{
  "n_layer": 13,
  "d_model": 192,
  "n_experts": 160,
  "experts_per_token": 3,
  "d_expert": 64,
  "d_shared_expert": 64,
  "activation": "squared_relu",
  "moe_layers": [0, 1, 2, 3, 4, 5, 6, 7, 8, 9, 10, 11, 12],
  "router_score": "softmax",
  "normalize_top_k": true,
  "routed_scale": 1.0,
  "balance_loss": 0.0155,
  "balance_bias": false,
  "router_z_loss": 0.0001,
  "shared_expert_gate": true,
  "init_std_router": 0.0146,
  "lr_router": 0.00106,
  "vocab_size": 2048,
  "norm": "rmsnorm",
  "norm_eps": 1e-05,
  "tie_embeddings": "early",
  "optimizer": "muon_variant",
  "lr": 0.00468,
  "beta1": 0.95,
  "batch_tokens": [32768, 65536, 98304],
  "seq_len": 512,
  "train_tokens": 343000000,
  "steps": 5908,
  "dataset": "wikipedia_en"
}
Below are experts of layer 2 (counted from 0) of a mixture-of-experts language model. Rows are named up (a neuron's input weights, with its number) and show model dimensions 0-95. Each number is 128 + 24 x the weight over its row's rms, rounded and kept within 0 to 255. Numbers have three digits each.
Before each expert's rows: "comes after" lists some tokens at least twice as common just before its tokens as in all text. This comes from a sample of Wikipedia text that the model never trained on. Tokens count by the router's weight.

# expert 27
comes after: "|", "20", "-", " the", " re", " (19"
up0:127104153103107129121130137105138137101124141138142128153154115140131201124164097167172172156138149106137153085112135110117161096154133142075073115150122138099080131094174110156148101125110130164110119140122091110117109143106119101087117154135131128094107150113143118166116112139140131097
up1:083085135106065099119100123113115137127151142124115085102107100081140157155116111086117100103153134104151115118095082121091126147138146127142120173165129182063163145129139120127099151127146138119112075139132114140137098139147148058118140121090106135167102105110120165105098181131107086180
up2:152141120120121121104105139122128138118134127098095151130138083150146109161077137111100123144127125153105161101115085132144120147137178153108137135096166171145110137164166145118096142134116164143119175152125133173164136139119098129154129108119087094128150085098165116087133094150095107145
up3:076157098117127150145106110136150141101108127141132120075123114141147118140099149138127149130131131138135153108107180161096112130134112156116149123133053126143119131162099080104094146108137111155132120119121117119123173178107109086113096150120148117114103108131147120134174178112138131093
up4:101150119107134093143133115152116154099132150131131115119150067114089098126120107120106111090144125161142110111115136123148112155078132161124074123103121126174154128143188119128120145143118106125143094106121120146153122188130123157106131125099094113090116131135077108119118149149116085136
up5:099098135155102146099118145140126170140122130110161113133121127124106098115100085110115144143120099101153138156120123143130095135151074104145121166127111138104123073142150162069106108086136163119138121108092122154163110154201162115133153125120154103164126129130123131126152108151123147094
up6:119116141146109114130095138153130163137137147125101117103101093098095125121097115074172132137105131127112116119112084144132083145125159155071117148089174133118144136146120108117150136127112155103114130082095132127139138093102148098124144120137130116131091134162106122134154147162103150166
up7:157146141149103101135141108129111135105116147137132136156196162155135102130152117113100141143114134146109108086121153141083137146105144131122144122102106121133149170102142113108123146135110114123129077155173098080150140178125145125083131121140133116100116091133133087129130112167107143156
up8:123117083136135126126146116171107107100117125112095156144101095117117114119113112142187135112096130157146162128133085146120124146110150143120083131157162082135114154156167132157094125139141129098133158139101109120160138092096124107122080126099087109151130161112055100139144141143136116145

# expert 96
comes after: " 19", " 18", " (19", " ", " 1", "20"
up0:176097147162123115119145141128135103152065114107130176157125095151128138117130126094119134142123118138101124101142089103141109123093143153139114080094145093120066145126149172126109166152121122136128170109154133111116127117112112120111158145148137129111150156095153128142147164125122137134
up1:153172104140122126140116148095127109084128108118111158138090172086146126106117144123085132162171107090114103153056142101116105133119131144145132142113130158155112114093130128118141102147102131133121150093148116149135109140134138137147161144151153131142138130077141190129107107068118121108
up2:153138130143124118095129124121167124110151139110154111121128169100140105139142137118143158145131172151110087088128150160141103147113134139139073113143118136122100143111126141131120109146162086154127162178113138090184174147124134107116154132099151119132141144122142129105090121181123136108
up3:123107151153098153167119103155123156145144175126194150149133076099106091153112102163128150104137175118141144122138123150171113120115080168153115135105165154106139107102159170137115155108165165133162074056127135117131134111105138125132125141137111156145074137115138103089125112144150117156
up4:139152118152114118105114131185093158124171126140105155145140143165163147167133124148122122202130123143128138134132136145090132129124113160165088116114124153115126147131130160118116118094110119154121126127120092164143155139172146119122158120144135096117132118111120121118098099119116120116
up5:159083136144172124175123158117099114122104126167099137130133148128125140126164113135127152118138090147144152174119105125127112125095100082161162149121130183127140133138106129148151152118130138118161108076123142130149119110108158133114100161127114151097107107155173155123110133144086139144
up6:120113123087153119124143166112143098089128160124133107137142165129100140095169102106145096125109163107170126172163179133122118131157145120112165095109102134129167135139142109146112114115157132128087127159115102102119106150129125135155156126135127127130113189086143102124133140104070111116
up7:143118126110116146129122184124167171094139123164125149116141125138150145122156124114157105172120062100099122111133144130159108117155143180127121096150125207095089099155128069146154142088100129121150103086126106108112089128130151139147119118139122153130174134150125110113113113137123098128
up8:145131112116130149096152114110095133106163061115140110128163147135139132131125143138139136081135128116101118128129125143083162122120138102124098135157104098124090111129137122116160115114131110088111147110169148118128158106114153130150154101081105076136141117147133161144118110169131168108

# expert 62
comes after: "\n", "-", " no", " full", " Al", " All"
up0:170129149128109117127105125159156094136141117099124130158143149113081108134154108120153137131148165109156090130139121115106116089156171118119119101153170129122092127107134160140113160140120096095115109145097127097120188154149080123126154093153139137155074155153107116105176150136113144133
up1:128161097114169147116171082123092137155095116159183123150137107155146128109128128114134147187100109160178105139081087125152159140120139115121127121091194150170149101156088117104114110163119165186110119109178135161125139176114118157142113088104147118130119108144118116124069097145088077129
up2:082111101103129148127128097180159108134158140112103102143143119093131133153163133103176131121126147133105092137159113128147156133088126115094150131146163111110133063134155150135158099113120108136118138152109116172131112138145128128134137120103079121174109158079186103123151150094101126115
up3:112151115130141122145067127131144132126169120111127162108166091111129136149150161092164148096197131129170111152161115129125122099135117162109126150139071088133170151144125141104162113138155150128109121101127111177163119170113096124129087154134121127122110140134139147131131124126125147172
up4:143112179131120140132154101135138142138122130128080108080164138164184123092142121122143103117147078141118169190106121088178118155110156130103142129105131123124100137097141135138105110101106151170119129119154125080121130081125120113117118102169132159086156126123174143154131138149139143169
up5:071138103121095150137155135157091160128096137100148165107129141131110111107098132125097146155137132134135125125110084130141163073111123132187134140164129120180146168110097177161083168137122188129098146121095126173124145123121107121128132119092125120141122086118126136109160159141130110129
up6:143107117134088086133143116162166139102110128100147122143082134112127135145144120122137109169095111178164106083101079124146076159155164136127160092143149141132105082124129119107160118153068100120112087152116155128138111090098147136130101168104164116093102111107143111157122147117152123135
up7:159176122124116135118159094138094141146152141167156144138150143185165133145114106173119130158156115125114120149134118154130087150110080136129130134120103148085136119091130122124155079103101131137107136104156152146162110126134110120151124127157113120110147116144179174131137153120131132126
up8:160137136067120179096137121156146135129118129125121086162141097125087104125180081147087158096161148128114105159175133114105115159107076129131111135121080120118132118134131103134119154111105157107129131124106131157115150074159167123126124116173133099123110119175133105084151137085170154080

# expert 93
comes after: "\n", " ", " —", " was", " is", "ed"
up0:136128119102115113121159105126141108077103171164146094133132130138144175105084103129111078104095108130084129115155102118081077104135120128155162149087122131130176126140113125122117133155121126160141138129081125129094108147167130094131124140125122090125113139153089129163123140084139128136
up1:079142144162107116151198095100119133141137127140093146105147120146139153102110123150103091157141160130150159094141111150139110154125121172152113161156086136091155096110099171142158143114131142105168122130105128138137104102113141123102142125127078120109146094125103151152118114145132076075
up2:130137122104078139175144109177179127146122118141156121099091112151136129122120141140150138128113120097139144187109110136120168135131129122118120097098093120140177160150106121134137137136151136137164126147107097172144152136113176100111112137107160177104120100129158072116125161099158117118
up3:131118137143082106101102137118148146128124152123109114148141111147118083103165096151100179116090140121117181129116114131105130110132112090104136133078146170097127083073146120149141145103116112180136152139146117102078098138091109112099150116143108121085127141117103109158131109130145117155
up4:130150111100092138115122178091135104110106135148178097118112113149120102117130158158126138091087128115119102105133165081142148115171130133080152114092126127088140108146108085115137129120179095152135143113103116158115137139134122117114126086166184052152151153148161105134091172096157158135
up5:094102150122129124118088122134118165138122115147096124138145125164155197112133155108111101145143146147123128163128134151161075141146071146124098100112124074107099151143150106080174121088110072111166128096144183142116114131122102133072170142140117134160127136143112160134136127145110132142
up6:108155119122104125136144174081074092133128119153121123137111150118140127160114123110121110122117058114130114139108113139143109170117118087135134127120097124123123079087120126123113100078105103133136077110086107161107158121140098181134089094145122112163134080150104128130141155111091136158
up7:133138145080120145110141098142168153142128119116097114106103120111164110124174110129142139123131126126119102144086064133123147098107170170116127155122138128117125155078123157117123114088085160154148126101111126161175170160135074083097128170138187115135140154127158147153152118156151143124
up8:155141113090083098124143143126107148074132105089090184079107092136091121150136167116127108130106104111120121181131140126150121156092064144120126139126135090112128108156127155133142139151177108109141075141113123130112143142121128125097143133130118147133155114177119120137122145143134149233

# expert 149
comes after: ".", "in", "th", "ta", " pa", "-"
up0:096096090100115163141104117170128107096095184151115167150130093133088154138129143141152111172112147143143141140108161127147139110126114130143128116165127115167091136134175125127119141135185090131133151138112130123101117068111124163116101115140125115141109147154115168132116125104108130124
up1:149094116130154183108115133138163128115131141152143144132071120108158166161131134149139172115104070172108141117121113145120088129136137133130092172130158149140110098097111152104167119075157106149126153116117105127094089134159111156129117153112136122159142123128131112142136123151130178154
up2:135142116120099160112121105107157104104154103083150124142047137115119150142118129111140099086125139120119119106170129112168111110108141142128117167138140138123152097114151115128137146156130161092109144112123143149106167129079122116104139092131152147153105101152144092119126122109131164112
up3:108139138096089140157167164115146100141116124134168082100101087148163153171129103110111131149146103125131106117151153145156103155123127126067125127140123111160147056119150140122166110150126147109141103147090117203144088102133092130121130125076144143145082112158138102160112105108110112107
up4:158148141172151144138171130083121151120136173122114122135161129119115112128121171165122106141098125125163132137101113122129130122157104085137125148083148123109116080092144138104099148146179078108148142118153144120142119161128143093124157142123123129117152141149156143084142103154098096157
up5:145151136130085133153150151131175140117088092141127111147168155118143154117159094099155180163134177095154145161120095116116126119164109093124154105097108141115146107127126125081117099121100163178148167111106135158143121117099139141124183114112094098139131129108117140152138148118107150127
up6:163100120150141131087133142101105137132098103121094122114131153119145159086115122138152107100117156129126123116139144112145190123133144094161107121126143137112135088107159136122124131150103137151116162138116098143165114067139166162084114128135118166113145139120108105138112134117108137147
up7:157093105104091135137120094086074112164118136116127106123130148151134154109119120124134135141144128175109123149147184125108115148100097137094093154122141144146106140163111061079150140133139125143172103139062112056133142146137126123126160114140125123167092122142108136105138107111118179134
up8:096121099089126179156157129143115147088134154161148132119133151125155147133071101144125099118151128107105124153153145103145124137115123142118136135163111136110148121133087130143115110130092170128160176104137113150155141106092131126139120085161109185073138104113144104130144092131128133141

# expert 30
comes after: " |", ":", ";", " (", " on", "|"
up0:115050095178164170125141143121076115122088150139138140151131147147133158145165100130135110119107113127126119141175145148144135118138133158088170113115126104153147133082150091107100141070115129157142147160148104124128148131106098136104148139120099147127129164149111146087140123113142102160
up1:098107131141150125133144114138133142094111110153142102152141104106156120111104133112151130092129101128124128115126160145151132145129128129132148123103142155197129148142099108109092117105090100157106113126080124085066125116113134142094165132099144177141131135125135098119166097106094175141
up2:127135102132122114112112062136171118124112092145134174098139132138156104108091097106103136128145088147067127164112119125118121099107088117124148119150105097128103142133127116121116123104069145094144121130133160125074108135125107116131084096090124141166144147139151145180137120119113151133
up3:130137150114153185089130148132149137100152121120133162125143166092100119139109121100152120103112123143164064162161136127132139106118112116130098133141129137151111096150133116140152149158122162130149122119132078101148128079116195128130110102148136099142103159131100103146072108113120129161
up4:122131126169125191122146179107115156128208114096145142116094128161102129131102111180126137095092107186081123122139124134125167132091124101141066135140160119114117133146105176112115094183048123126125108120117140120129158147145151137154142142147130135132175137105133141100124107087075143115
up5:102128099135134131123159200131084119124127147120113155134127170121096134133179125131139105120123121144181108112186122107135115128107174089118144146148147103141116086129137122164158140108153138171160183142136130104129081108107101161130124120154110154124106143125115164141096140138099113139
up6:122177129115141076142119095124122076162112110128158109163155088141155151148138136105122098137104142098144135135113116125118086129132117145078166060130148096140131146148148098164121112165125107140165084134092105187090101101090109096106150142084135126132128112144136148148114101114099095174
up7:129117092120107175153136117152096132119115144146139146128117157156099132114108150141139083121162088118141113126155132131144146141123115120143166108109172122115151136129113134122122119122178125150131095129095118192146130135172094105110062148156107165124134122120136130144099107151093123111
up8:172158148123100130145157086123106150125151095092142155082109123157112125122117150113083125105132123150107097197110118081135171183125150130088123132101144159124188138189162119134097123124152117093135118108125144132106162100124152136095118140137132070139130140126134149133122118159130090128